{
  "n_layer": 12,
  "d_model": 128,
  "n_experts": 32,
  "d_expert": 96,
  "d_shared_expert": 0,
  "routed_scale": 1.41,
  "balance_loss": 0.000598,
  "init_std_router": 0.00644,
  "vocab_size": 16384,
  "norm_eps": 1e-05,
  "tie_embeddings": false,
  "beta2": 0.98,
  "seq_len": 256,
  "dataset": "wikipedia_en"
}
Below are experts of layer 4 (counted from 0) of a mixture-of-experts language model. Rows are named router (the router's row for the expert), gate (a neuron's input weights, with its number), up (a neuron's input weights, with its number), down (a neuron's output weights, with its number) and show model dimensions 0-127. Each number is 128 + 24 x the weight over its row's rms, rounded and kept within 0 to 255. Numbers have three digits each.
After each expert's rows: "comes after" lists some tokens at least twice as common just before its tokens as in all text; "comes before" lists some tokens at least twice as common just after its tokens as in all text. This comes from a sample of Wikipedia text that the model never trained on. Tokens count by the router's weight.

# expert 19
router:148099125121146091117121166127168169117092116157124162130105139111098119161103140136143119118118096121162124178082123131152122116115125089149133126129103152124118095114142123127112168144127114152117117108117127095115078150103131130116131108114167144127095109133149172111152169142083126113114130111152155143114106113123060103165141142146124128094110145098037141141137169125121088150122
gate2:122172143144162124159115123127150123122117074116110130104109122125195102174109128143129124107155115160163151100113189107123158115147128160170142133096094099132134132107180141082107145109135077164112120113126121138117103138129118107203138166134108122101171122154148116106107165138141141099123144113123119103134144172128119111148126103120122129131128118144081167117139151115119126116165
up2:118106157176124081077113115106110157122153138131115109102112087127152158143141115112127132104119158112130119124141154126118158093129104134137103109104111127130141129093141140142098072115142136114139142107103111124117149133120142130101121124150099118085122075142145172116140087191089135113172137147069146142121130145133124107150122166074098152117101094148114172128188136135145134151149
down2:155127107144138147115101147142109125150129113135134167118113149141083177124158164098128151126144131174095122103130149100131190137097113079120109145105120119114155115156149116100106139125131162121102172145131080167178122105158100091123108119127118147093157157109111168124126108148127108088148167114156118137130114139138104091174118178107110149122141119137139161111124135109136184122156
gate3:143146126124115142123148142089133087107171125116118136144103139142141107117152136163112182138098127145147177083113123166103128114129138096125169086118134078074121098118145096138118155171112100137147114109133185111109106153142129082114133105126141113123121133143148169150112132133126110093159112133121126134127108096121096081169139121172083150132087132113161131085124113109101101109104
up3:151148136137116120118070131109113158173145139115070161113173124121106128162153130102130115151080143152153127165153158176090123163131127137124142153154062123094145094124118117126119131128128134142122141165084145107121148129120136194138104141180138153125158123133124141169117127109136177155158146140135126127126086156107131117156135132124124144103149132181127139112145159134159166126124
down3:113126103122174111164117108138133090122138140148105167187157110107136151110120126168144137154163133120123149103124146147082122158129095101122123127150066108081122142128145120138117155141093118141145119126154118116109169157110140118112113085173152103127096078141083135109155180109172158141155122113110078145098140146160138169129105147127133112146130137134112079097146129133128122113137
gate4:103129127166097079182130183106170130129136147123111084117123119145114118151086156103151157095155126147139096128106135111100111127088140103125116152147145169131111130113172147156110153126118175125095134121101081140123113104113115115154123144114130164145131101146129142147115133096091133114102142155109098127072144071160133091114154122157089127125106128088111144103148172113115131126124
up4:127159095163112151116158100153085146136144124097091150143159203150140144120176135123112138142168108133116113116176127142156108118167156115116111147125114170095120155145139109094145104126123110149123139157140157068159114084169140139105183141128138153130143122144095097086142098120166093147143137139130149108161102123165117149120115104090129149111114102153116111109130132142140117131126
down4:141150133117147152106128098142149077151157097106120124175090153134122127115164138114121143134176157113117138162179129127133133100138102102099117054140101126110106104108140176140162102146171098197113150121142153124136153116091132121108146148124144101135092168176118125122107105154137115089132151168089162135132129131139130174120109138125159149128171120148138119117138134143131117140132
comes after: "3", "1", "4", "2", " ", "5"
comes before: " ", "0", " |", "1", "5", "3"

# expert 3
router:120082159090131111119113129123117127129109103172124148121110125087094102131113099141133148140144130126129130167087168123139122122146092084137134140126075180141136136113141110121075120150157125145117159130131124099129141135100141133146190138122189154166093130136141133083130157073114138113142151134183198145108120104123103136140145131115105131144137157140104104111137136115122130181139
gate2:170109150089094150111156117099098132115134155132120106128106160105160138119135079084138174105169151088084133137139134136078154138133134088126118125161140111127116154089108162127118089173144132098098151138102147119117102116138149111149112146109130122133105146116139125114075173163137114148138130137153112114109140171117118141148138160147130179089141157107071145112165148139119121150127
up2:102194126116110152130133131131165115121112159116166173136097143105124091087091125127125095128137118120145135118105126122097118127140167114122158100139119114082139104129099153152110141116088113085149130143144135146072093167113121158144103096127154129092095129145170131126118124127135088121111092135131134115090130133173086131142122062114159113157137111125145154141096147151143148092087
down2:094083166168115118117160136157143116072110118095133139120139114105124158149118121148152139106104093137114138136156107097070099155149155116138138120058142132151140123127130129138154178090113148165148149149094115139113132151152137128167130135171114126150151117087093119123109129136151114183097160109145120104119148175138129083117136145139102133107118149154106102114117143139070117122140
gate3:095119133119155147123139110158159130103143135145147144138128115140119101166124106120146145180177109145143145146099187111123106087113090143138129142137151145140106134147141072117123133111156103090147147132116149085158164065144144139159149143137110155136128092162136131117126158068118117096166144126122143138135128123078148160092157128150176091083111114145136104142126145127096122149110
up3:068145139159149110174158113133112122136119134131131143145116147093140128132107119089110099121112125131111137113125145123170086092136112184127111105114127176091106098133137089094073131126150128127135134125108127126159086098110116177094140119121121143100118094147156123126162125112160145135145106116082161142096115137145130138134101076138116086104083126181128118080102134114158103125133
down3:096131135130146133120125177138096118113140120129124069122152100107148175065101117113131062167147101118092143134142138162153149126152097146116126090093126119115099148124185105131130114073158094128135157156144080138115125120141129152123128118155147119120166125118128120145161150106123134115115094122136160152109112130125157135102083132125109100150121158176098100104134123136177112103140
gate4:140142125160128110143084119118104146135098167171135150114147132086123119180172131101125133170127118153115122163152160108108128121137127092117149154191082133119153084148128125129090126131081154107114111107185084080119128118154137135101131173129136112143159113104144123080110162107127124155123109101123125128123100128108118130123108142116134131165096148169098140153139100099168138150123
up4:131116132122130134120132133083165163145112163174199167139156091106144143114122100142132112144090111134129128131152219111123133155109142135125161145124148123140137121102119123130107136121111161143139083103122120100138157142135125172111141140075135151141175112090096105128103117143075111134150149143142140104127142103142154131151136154090141114132164129155156138121161097143107084122155
down4:112145116139094098169116184153112115119143124099140156105118096118171102063122165144122128092109156112114131123157122103103162171134142145120142138136146112134133163129143144142080088115160137094149098137142145115196135115115126157139190132125153112112129111134093145100149124118140121106176150097165104149131090105162129131120171116140130135110150134142107142130138100160176126137107
comes after: " the", " a", " The", "-", " his", " in"
comes before: " of", ":", ".", ",", " in", " and"

# expert 25
router:108106128135133094098095144138140150133097070136104141163101105117105113151127125128133123119161148134145132150103144137146082118095128125150154123118083151159129142126101132156097144138182156140129097092142134111121133142123152149096175073130142150118149140162153142124170135097104140114138163157155179131102139137138134132145162120120093173104165146137077130110157153131062093130122
gate2:128102124160078138127103139158113160091127109113092124162092141142140135154118120122097076141153138115176161097113159144156112144120105115138140130104145126145144137129119110145133119088159090119107168130149148114146124063140132098164174094150115138138151104076090136140141141118159124143082150128143146139124140156114128163107116094116148136126155132140087115123081177104102100092141
up2:131163112157153116116101126112126138129112124132111088132107107154177110137163153124131112139181109133111092131131140119171140132104147152089159150123127130145092121122139099180091086090111153137136173153154124127140132083178152135157153124131106114142150093127156152193123137157076110149115139161135128091087153126127141124176135119125127147146116102155105151096115112137113147150170
down2:114120136140105108155122139108165147143132185187150148140152093173135115110141121126114132174156101106133116133157102139151168151122130144104109137094131131091151181138153136124104136092095173131132150115128145155144100102096106143139125140133111085145096111132184143127124091114089103113127141151180116151132113117146114093148136122150093128181103126129165134088166116125147119161112
gate3:116139135142125173116160154077121168143100134145140131162129087171123105128210156090157136133121130155125145093148133128109118093181091131140114144180141122122113117089112174118161132162143146102135136114140133158143111120121117177122106140125160131171128135139159130180163156144127127131145106146098134129098162136130113138156119101138136113093133141116114137088169142118147110154158
up3:146081112123122122161106114164125095114163157135156137122123192124162169133083129182132158114146144094156138139102141171120149139125129115118125163094150108126120157136156091127110099093118115129130129154105122114105106119113132100154139130171103120105113099111100138095096104121171131183097165119128132118156101119105147159129144170098124111147100130131143170153098133149091129084120
down3:140125105145144106149106120150112139144073145127105122152164094129157091143135136141100115150120132113155121137103154140141141093137133168123167118130105116185123168159105152144109138123152097171119096106131129136180146155112130139142133095128078119138117092145114094119124111109149171141133158131132146072132123144125147115141147167132106129086170099093068113134140098167096094090112
gate4:153119144131129135161126170132090103092126163160084091152181111136160117139112061148116120154139132119129133114162116120088145203142141112124132140119127128135108143095142149175129168106116124134115155122078155176127088118138112152100134134139136126161162137172130130107180154106120131153101163121144135145119083111133118116159129084111141117135130134104121099174104135118122125118144
up4:102103160104139137136078164150205125166145118143110144133146104129116088124114140130169133133150094105178106141121129132084117094088144183136135109113127149133168142142116116166152135113111111088106056098127140130109156134160127107108126150134145149094119114153107098141141120123143157104102127128121145106122135131100147103171087140122120186128155112131104144147143138099118113137099
down4:118129179104108184128118185129134122157133148145124140139141127159145160111092147104148150106120112153112147109080124137072130133142160084109149124090103065127129140157110115158108113102125084124130107137109167109102115139124144114145138137133116141127148091104144138156140087122120145177118103148171091131150168106132128167154128128166130134151124154160100136134107105143166144165156
comes after: "\n", "|", " |", ")", "\"", ")."
comes before: " ", "|", " \"", " •", " Total", " The"

# expert 23
router:136087110134118126150090169114121164142110115153139145128079108082129096174130133156132153105153137152161134128104139168138091100126102115144151149126124147138139117103113115155137161132123145151120135098159128112102128137111139132117178092142164134184100113168136164125136150119107126127122153146137183163107118120146093131139128122120099173102114153139034127145161120133124102145154
gate2:147108138121119131142134144161106115151113137114067151118138117131123132143144112166136178154114139114152126128132176100180141073117111112087085160143136114080140120147154117175160141119139126154081119161175142114101114118141131157137133147111129170169152070142135137116141148112125122087099112141137089129119155118109173075125137107136134151113122142156118104130117132165127082128152
up2:118135138124111135156129110086144136127127127158153139101105134142118166117131177092128097130115123160091094114105103157118098151168142178154148095087110133128153157129146163070091104110125150099143167099096098109131109136159155132157143150130109096114140143127128070128152134155155146115143121119092162127164108202153126154146124136100147109113164144126123139109133105123089136147137
down2:159086133127129123100125113161153110136105098167119114141159112122123155109151133143162143119140146134187151148118141076103111128154139102132136146132147167125100130144097153138126113159112105182137122173123110073147149123105106142153104128088135139125106099137120151110148101106157097132146162106152093145117161118126136131166151171118150141155068163087114146091141177105118141106150
gate3:130135143149153107132105171155185096102130115173137102146100114097110119112109087148133145120138095108129122117123141169159107117149103080105132137140099099142131093169121096144181140170127136095116158136142131128130129187122114150137105099126101130134102155138113158121118130105068127123166132119136155091134130084087116146130154100158103178148122144104098128140169123096144122108129
up3:121108120155135095103121108159168116169163128113164089129134118145173141118085126086118148097099192115157116137119115104097144162130124164108150135105136132163126155127133106134115166123124105164106142149126097151127178146156129153123109161115113133137140171109111143149099088138118106101136167156139172147124129179142081163118130112152139108123125127136104120138205124135126129139142
down3:115101099111171162114129145163136089141141113148140150124131174130104152164117135151145145117107120102202128156125138119181098124115125120115165106131153122153143091129130115124143132165123098140124120153151096130130141134156116152105124101117166095120120149148150129080106102100151113118159131124165111072108069116113167102118104133118142131164093108127099133122171071120163116133143
gate4:161128130105190115133130118114132130120114141142138143138130125114155114183100181109110125110132139124122111113100132149106111141100120118098130113160125142127126122091119122161097096138156129154135147133119153112118175130102147181161156137153126104143110124126104105112179180179101155149139186076138156120143148135104156095151080130186134139102135085123118110124094104129106124158108
up4:090110145141080094098167134125156133136119087124145115083115134142124090086143074130138110114138155126150142138158121128136112084143132112147153130127092121158127152154130116120103160178122139122162156111142131145174101108098100107110103139128133133109148109091129134139191140106127078073110061126098090137128102153105077110136143125117109136118131153122160144153117114137153141117131
down4:120146089111123136085133102137164118138101091131145146123149120106117155155150095174112168092154127120131122165147170130112125128123097154136136131143120112148165110142098177142132112161117100120113142129116138108111122141072082073102138123144109162118125122157122142161109158084134148100129132148142135119170153125171120134108107136107115139098171141097120125126130183181133189154140
comes after: ")", "0", "%", "3", "4", "5"
comes before: " ", "\n", " —", " +", " −", " Nominated"

# expert 24
router:136100167123136071093149127103116137136130084145148154151101148085125119134108112142110138118118148149141144159102140146150080115138089121136128144112093166144165109104128151157123137160143114143132143122108119087100139125110155129115156124188180121159117090136164150110160151134116146134135147149178189130127146149158093140159142129128124153092148156095084127119183156121125115140127
gate2:155125150136141092135161119093099125111103104140099165157139118161156156150118098124138106129094095140152137128121130115136150123158083118133110151095136150141160108128182183107115101143114139143162093101164113124118141121142171145168125148140128143194148143117177161149141129115054155139134139109104164106100131167143124111144149110147130116095152144119099087134148161137133128129141
up2:117135158142140107123170118149098149104112131114136141150137153119120152143119117148134100174165082137111145125126118113130158168102096158121137111096141147143154116121165131142148060157137115162151110112104087156089134130164103173136112123099122159148122130099147137159160142176125118133112124098128182139097157186138114173123121105159117114135099149105152094162144107139113133119174
down2:135122090152057167121116094153101141098140170106148119134135149119104150163104124118102101130088144171161097100168102134154113137129116103153154101128080124101121127099127123148131117097166117126126106115097131092117117123134093093107176118152126131074110176130125168110123121154163090133133133126106123156132119073149123123132148158110111147109122096134119095145103082138143116135144
gate3:115156139109128111120159129093134143113123142159144122147102141101114136119155098144128151140143130125104120142116157123142130134129100142146098138108116139139112125100139108193141131108172101132147103112138104152154158089124117123124169121177100184131101106111144132164138110147161187173111125174160187136146122119155114143137162075102103147072099126133151121097142190111139124134133
up3:154094131140143149124100110148122134128119156137145120114181153149132081142109159098158112123117108125144192100112123120132117137083102093152130171114116143093157136144128142071111095140101097101118185133112135116148125139153087108146124153105106124157152161111135114116159145131127110133124120060121114138144102167111177156110137143119097131190136125127119152135089129165111125145155
down3:142133106130099140127099129119131116104088102120154067115108105139123065122151141104155116144104159115108095131098158129114136140099144108117118157113132134088103139117115113134160133158114102128069092174137167113129177143111115136121149110081105115176145127115105152087150100089131099121070142141122134145173146118120122124130152138161103124118155119137109111128121123055107141140152
gate4:140152108136138098123154090120094138098138127131127176106136159082101112164120097106158173131133097146124123141110125110140124150157092122126116123103099134169158086150119107124151134162137061126134121143128137144134167122092161145141129114145107094116134167128165140121167083133081093113141141113107159118098147089143117135128163135168089098153150137083099119106123133124077141117146
up4:085144135141119095120160083092105094148109129158132088155135133126127121150109070098106088153095129111095162141140142149144095124144070153115068127100128145149152103151124082133087103149106137123134083127115106132129089094116115127117172100117146127100125166143151155160139109130095116124164125120111136121093124116154119139108143120152119115173125148113142125110119120173075135132137
down4:091180112164159119133077110134105146133122119137160129118153132109105117135150112120139138170123123098127128112109135140140140144138140136128113148125118111150083162143143110107081125131117138089134143089082105114119122155129102114098145169121143109120154134143119172116102110097115056151124120109102122121128106072116193129130148143137146092146195108090132129173139111173160125119151
comes after: "1", "2", " in", " on", " In", " January"
comes before: " ", ",", "2", "″", " he", " century"

# expert 17
router:124123122092139124132095159109099147137157096132156185161088138118072122144120107125151157130152153146154156141069154145139115164145080115144179128123100132122138112093126133151099123131142146145137132126124180119140098137120133196124138125127168134156135134172140147133152134116140121130104136171180126157117114120132130145161133139139074139090136127127059155110145162131124120117116
gate2:110147118125102138138144138176134124153134102114155116154082150117118084131090167089123135129141092140089147086098123141155161167147118112151191121099116171105130120097150124105123118111138143137195158133132164145142109154145142143112145106125111134111103138096115096119126115182154153143081135133130128122086165133124095107170139111132099124121095150137101086089149106128145110110128
up2:101119145129100113096144139169079115147148135162115152113128117103104131143145143143104093118117121107133139137102111097126082141133101144123151132106170127133124109121154119107138122148184107088149148159120117130127095182153123126127097123218145151144103117160119149111142107128138164102136115141055167126113143112145136157109120132164118070123090117155134098117114141156104138101123
down2:131178129116132107164141141141085141096106096150105115119115141146111098110125106163154143096124170149134121145143109114100122106161093160080126108154081131124112109150122139089117140119120148182086100110126105100136107141126080102143107135111123173133157113093130142156114134097113128092097144148125077119145153144124094177130141157126141165163127089084110103088111140143140116129112
gate3:119134083114099115169125163112132106123163136140142075116133073150163098137083097107106146167082123177143116119092115165128126123140129142109169137146128132116070134137124139157106137146141095106145154159120120106141158164069141151102163125096159127151160097126098126100146136153100118142119134144105153132094149150134114148144126105094124157118111107114075121116127138109150109143104
up3:123165120155107106135081123115107170134088109125105126141095073129149098153139137129123069129166147135117147105153123097120130118122114155144132138155135107165135136117148113128125101166081115119173134133133145153152102125132142158128134113129155143138151127145090105150151091156136126123107171161098079115098141138139123074103125112109092111077121133113119113171103139167105194146131
down3:104093084129109137087073079141138143104142090125161099089133119120179129129127137155131073148143167111128112119140122126115175107124124118126120133141074110144122186146114111084139147160103102162175102101119133136126163133130097125088153153131128130106128136126159120104117162131136131104153147173115118112092172134159133101088101127150146092119130149130116143120131114134100160106108
gate4:137139078129111077085121143134080158172138098119161058139129140137115168131150125123149139125125163145131138117112169128119121096114148082123140137117115137133113131125112103131139103107148160114129142132131115144114145124146104132164125129143137162093096133115154138090095128093153100120114137106183124154115148111178162151130082110134106169100131166152080156115160170153149118097138
up4:123144169172152194163165140151139123091121133095124152184112127105128079133105117114125131127128108131115124124122117135155118152100111169129135083137104156150140123076089124110147121159118120144133150128127146155145108155087136098137115124078128112156131099142107140125194111152130130096126118121123139132134119141096094087125124114114117069150124076083123130094093131120128168152132
down4:083149138177091117139152137104146122124090110157082152093104168115127120168154132097124133139114090135118107132103124144134119125094153134138186141096159144149108088112101126093162162140144066123089146121111104143136119138141156112158164130137133122147097141150099140103154137109126099112157133098136127113171119098133108091119107083114140173154130167124153109144107139117099104139162
comes after: "0", "9", "1", "2", "8", "7"
comes before: " |", "–", ")", "0", ",", "8"

# expert 20
router:111095106132139138124137151136122141120111098133161119134063141107140104174095108108142139137134117142154109143070153143151118116110126065186152145128103124127105144080086150138138159178137127147129134143144128073122094161123156181107136120163138151156122115154133127096153157108104125135133181140147147173109142102150090131127137084117116150108145115118090131126135152140121125160140
gate2:134109116162166159131145153080135121152112135112088130133104120149155137130118089092114169136133144125116110111116169096109109111122078132140110122095104136150081161142098153152158143135130188084133098156124096100148149116168121173133125125125119120107114120126124160161149139128137136152151167112134152141088104151105105150138098114141164140112187162157093153129119105119173120149102
up2:166134106117126161115052117135151122145158113110144125120135150104114091123138140121112115118084165111123120128140132112139146136170155162102176097154098177125179081164161121106123134167126120141118123102093102138163148174116136091148170117124115148146149104143115140126083161104125094109141133136117107106129168109152133132147125147145158115147078110098118085144142115154097129142120
down2:169118140091126107155124076140161120153119130148121135142135117139144130126136095115134166103124127098142155123103150132118148154127109150127078164131171125166158112070153162127122167130138091121130117133139140147115119114118127110150135084154150127147104116145114144095115155090180101128108136124101146108102116132157073137148176121122110131040117084147124167099118127144162145142124
gate3:128118154128129124124139108152099152125142143132128143127107132105117107118145111132140086130148128163151075128140139129140124088093158123170145093094097085139114132117117125106131154147134101114100153116133135169126097118148142099085108098090109146076154136136124114164171089130119144145124127109151162164080141125169130111138136052143114150168128116130119137160101134120147116209107
up3:116128150129139139174120107128212119093085102124107134111166125157144165111107125145131146145121118140119141081130128128135122153143128137098162121082099207110162116155152115114120133138158131152151141164107144148119143169116132113153133134121167101121101081120119125129100107148156124128113143127133150130123138131162127095091145155178128128111131139135106094117108163180132090091165
down3:103153103135118073125168150126110139111078127122092092116134134139136134126130115112140129138136134126168100152153098121148099151152130139136123116118140126130135120116109149147145217109110132115109128098117100129159127148166160129088122145118109140059114071087137106160128099105128167155142112169139149123109117116136154107144189095154129082118112120109136152115128155089113162130115
gate4:130129110131149139159129109110138162178104152117121109111106156076156129166108123155113136106197113150102121124093152097106136117179090136154128150111138156142140131094125114131142135143117122144165090109137133095127079131109152125125118150131134125140134104156135125082116126117108156071125166095128132182129100092152108145084128099103170143145117129076135137120098110128147089144160
up4:133143115148114137109093105119180141142128132158114137106089129103160097128070114135110118096123127122102143102105105113100108109158085133118131128147122107147127146063132178178146110144115099126139117141123171116108051122123139145116124137110151151125093112145137098122126130130130165088158141117128176130123103074171127136109173093097178120149113120130131159123090118127130125119144
down4:111099108098119148080130129174105112157093126154110113111114134120100164137143128128105114129134143131068115137109072110111164126163124124159159137144114154167166097153134124124143199101155100131149159128134138120143092126102155104131131126138131163104159141153105133127127115093145115131123107121119126092081108107127149120140141090140111070096142123117115109175088160116158158132170
comes after: " ", "1", " (", "–", " $", " +"
comes before: "0", " |", "9", ".", "8", "5"

# expert 1
router:100120116121130109118109148103104102143122086139122137116100137124115138165126092172171164067157175133152158122070188141118126118142114077123151150114085130119098133113124116166088148136105138143127133099126121073137111139101165129094127146159133122165110089155138177095151140124116140122148123156147163136112155114130113107140124112135112146092139140137092121103143148096130115174136
gate2:099147106151114138127121118146121126102159112190148170101137106112129130133136114144140169106099139140165107108107123118133131128082148073161133144118135119084132147135113103109167173126180146087141101104158095111105134163133165162128135108137137057166097147118152121141124188153092132092120135139123122122121129128146145152113138146128096139105074165118116129114152123116145158130155
up2:110139137139088191108144076100102148125130111106153161126118132161140145124146092099091137112146135122146130100099141142125157110114117088146161113117135161112141148117182145104136110090157153128106141191149129145117152100131136100147147137146170143107108124117127079095139203133081104125163100128114114099147113124157167119133111156128113141134134150161134116126107116136116180146113
down2:129087153161134175119113165118113133149115096126137123161083120155125128176096129117143142095164130148106148135116135131093151133158130091123125096142143117138069124077078158138174109081180088118105111130164134102097137141093135122165144171132134151103098159142134125110101105157111133116138144137106144158100122133085126079123128115096107088113135137125111130124119148131162122142131
gate3:154083113101107095103118166111083092153160098135111122099121125140115150111155102157127141127129115115098128123116143141142169108129155120127102149160162145162139093106126127137133116134136145142159132127170150087151124134108140097116152138141135098127136123149102177078112120125187119105052144127134086155143136111143145176176165098095109140124092149107138132136134115129133159085109
up3:148104133142102138109123133116120064171124147113143109148120116131103124117109105143105104130137130113085107112096139084142141132079123098141126126165171153140137152105180107115135107132123103166098083129167099071123095118110126143103134141159110115111115126135086144086183141127147158128130104121120127136104167125108149119147140120149096171129078099131109130084103112071116118128106
down3:108119093160116165129091100138150083154144177111108169135125143116134147158128168063132144111124114127121122157146148123137101146126144152137161108116166106123092115148101100134136156147082081091139149126099094146126140132131078141123133163143103127145136154111115070115155100142164124136101134145130127140127089127103152098117132141170107095175108129111127084148097123095127101147110
gate4:133096142125128140187098087139139152154115114124053104141174115129104146130132139113134128119141087059148142100155128149122153124087111081143127187091152131128098137135094139130130132112133077118117145127113133127162119153112133145121141121137144137124119098159145132091185122145121142135158092174149130121136128136129131141134126151162154145178097116127090128068156136112139133131143
up4:096090143129139136125099122100152130147132124114090132161156131127139143116145104100079124133142126043083133112137148161133099119142117093139107156132132123170115126099136129143108133134147095122120149122104075114147140085126088121079120087126109114161130158135131111129179101119155096116170108163172118100114127095127142124128183157131136153125106167141090130137156159100148149133142
down4:129136082134126075131127136139102123142119158081111136170131128127141095133152089148153133090124104144094131128188183081179160156127140176091129129127158094140126151157112123109150141116150162142138132125114145098152153138137108157158122134095174140103091119118123169137085118148165088128147163154118137140123136115116108120103133129103153109135138108093111092108082108126129142128109
comes after: " ", "1", "2", "9", "–", " ("
comes before: "9", "0", "1", "2", "8", "7"

# expert 29
router:103088155106110133123131170119109132133131123133149140136084140116110154162087090109136161108148119135135139111105161178115087112126117062144133128078114114181107123108109156139094117133105169124129136135126149093102124135140158130113177096130163161133114137117126162105164155102117140139124115130140143123102125114116067149127140134120115148126161146130068153122168132102093094129177
gate2:148131158095085137140089142135150134152143164138114161141090120123169112145103121138142117139116116118094167126127121165168084104171097121143118102127109070124146142128131106166098122123144115150118125118125126130091121170133138138109163110120129140109126144109167092099131148101119130101122097143165160131126139106108067150113120139076139127127169141139089173183109170152159121142159
up2:149095129112173074093125109122136148100109176106139128158122128078095142093100104110147114125149140170115104119142150127075165137122126133151149064131150137157119083131137123139130148158122078125137159121155162128139129078128109178109127153132137127120113115122106142137131138130139093152110119143111110136126091132148186148092117130172145126145098160150137142096172103125120131162101
down2:136134131134123167144085123100133140134120137142145164143107125142213099146139114127127110122109113105119122167161081161136127133127090116117125129131141155118148112092110113182131151177095097129122150135107106143133106096173130140141112118120133099077121118138125140126106129137151091130190128157173108092155140110177148132145134121078121104125138173176090127125115146134136146143093
gate3:073098138092105103098101108126142127117111155131108085117108152123122180143098123116096124129138126137117126160156116155145074134160144101176103101084147094167127089122151121155127153124147169116128079162152101111106084117128144134121154127125117122147132119116136163167128120103134130083139163134162156136142123145125120105102140106149090131116125137098137125139197180110138105140139
up3:089135135112131089073083130132108103140104179054084133140123150159098100128101124104092110124133141154136101173141144162138100112141152143171142123116121078174155118134116104122108144135141114120115103144147104132100086096126149123167158132137121111110147145108094146165128129092101120103122132120146120176131106140123149167117128118137103153132102113125172129111182125098119113131125
down3:112109112113126137124099135096135106170164100105122111112074114148127135096134093129104149168147112156125140100131140134101160131131125134099191110145123139098137092097084128173170128133119128094137119125136162173094157116096136102144160153108102136093127145136112148083122116134145142092135114126096109129145138096081125106126147155155108150106144124185141088119109119160148186132148
gate4:107090133128135107156137188136155131151153124129078105152133134170118155131112146140111111139176082113120115099123100127135070134185123087113116132075146070108103129104154137120129135112125171130150149110140099091196124104148147108135137115141136107129115125138143158169153159118076107132153160166131147132152107127123111126132106137118117085124122155114120123114110133112147087149135
up4:165159157125118092131111106117142141151092142124164130109138118156065125154076133135136095170093099140134100099139091103120108102135103142097138155142148108120087163079148131148136105099175127101129136124153131130148105121125127104138141161151133133133124123140108124150123151112102133094164116093118168125135145139142196146138098109117137102202116161121116159157136133118130135177128
down4:079141159119127103145143125092166125106138099129146120127150111116143144104094133142124085128133089126108139076107108138128145129180148134160128143123149132127105118176122110125142105089143090102193141123102146115127105121111129144113137138121152094166110115145086123158126163127108113091096179155131131141140141111156065147136136102124158140146152170140091161173125095090142119127096
comes after: "\n", " |", ".", ")", "==", " ="
comes before: "\n", "-", "|", "==", "The", "==="

# expert 5
router:124090126104131116115093157139135143120103117163152135141091151145090111187137110155143154138126129133180151173107127175129115142126126095135159155129086166123141119107118129147107157168125128149125126133119129053080087122142156145136152111154179159130123134173136165096136154120105125136134148131134156150115163131151098095166147118139115132130109150145071151134128152084128129138134
gate2:142130127175129107165108147116134113086106149127134167102106137133079116149115105132106124090129083119137091155157104122120066156128142081136127151125098123138138143121126170094084094168115134111107115098165122072096153125132119098138136104110109120113121148161168090136137094139146093129133121117118137167091129146120101108140102128116114134153166129101089125091126189117100126131138
up2:144157105140146119117100114155164130125145087108123105123120154125135143132115168145117087078141102110132101180082127118106095135119117107148160160108099133094152130131140139110062125152106152102082155134159136117118116138105120106134116109111095098106161162180126107129159076133136162153138139154112099164141131135169124101134116165110151150129188119147117135113102142152100124127096
down2:142139129120147110111161181144106088130117120115118175100156100103080106107123094101116149117174126140117135072117131130106136170126183171106094085148083105074142175149106156139116107140153149141154118113113118119142129160127109093147107108112154140101123111123136090089125127074151112131112136146152104143136126123146149160106122123117158130146133137120112110083142150109142139145091
gate3:136091113128090173137077136143123149156161145140159114127153122135128155151138158090122070089096128176134131140115107112116129155133106126114108161181125163108164075115132116154135127134119110135141084095120136124095113120130183147153109105137156173128145152146150164138118125122129138122149132123141155126125102127103122127101172120160065135170130142155094121146137158103100092136118
up3:123154169133086141128099113165102129126185141099156109175123101147129159115124133116076124093119124130123144121103090104091132168109100148086133082123145123137123124071123119154104111123128134120162141132098183150110086164118131155129153097117138136137136124087106151134122126155093130095184102159120160162138103144138112126078084113107131127104101139133123094125134116144136119149117
down3:142122115097111148140107077181139122136158131118106075101124102178120141146097144133118087109112131130157155105129132138133153142131086083093135130144130169098115127121139183146112088146127181105093092098145119133166125120132121106110168133167127110145109196163154134138127161125099141109104109136128107124106108147101118114105103111154153127163132139178128137136131117097140092136114
gate4:150113135150140145129156158154121130174142150160174105146123132125085138170163141095146101139124114172134145127138136153150148117129161089127127076135137129143086112136127134106115155149121141087114192090152116110136049137113095134130168145153157121143117138150143137103132112118118126167127144191129107133113150099164123140164146109120088147124143141136086128124089168117125104142149
up4:114130177112125121141143133107146121093110112134124125086126132117114113111078119113143153109150116100099108146141191110147115078141125119148127132117090083139106159124132148144091093121143124091109136090152130140153090157131160148101124140126141114153123106122104104142076134099171057135104142113143122087133102085161090106110112134123156145109150108095100102104145089164157118122130
down4:116104111128177133115105144109156140159106140133174138123085148122100114162145110183130147120108133115143120155104089160117113174128109098123136182101084169106138095095119155108137117146144115117119100116144111100118103097156120144100109150134188154119126152126140128149116152132129109140145109105118153152138149094185107122154147119157111175146116151139127092140143108068173128114128
comes after: ".", "3", "5", "4", "6", "8"
comes before: "\n", " The", " He", " In", " It", "%"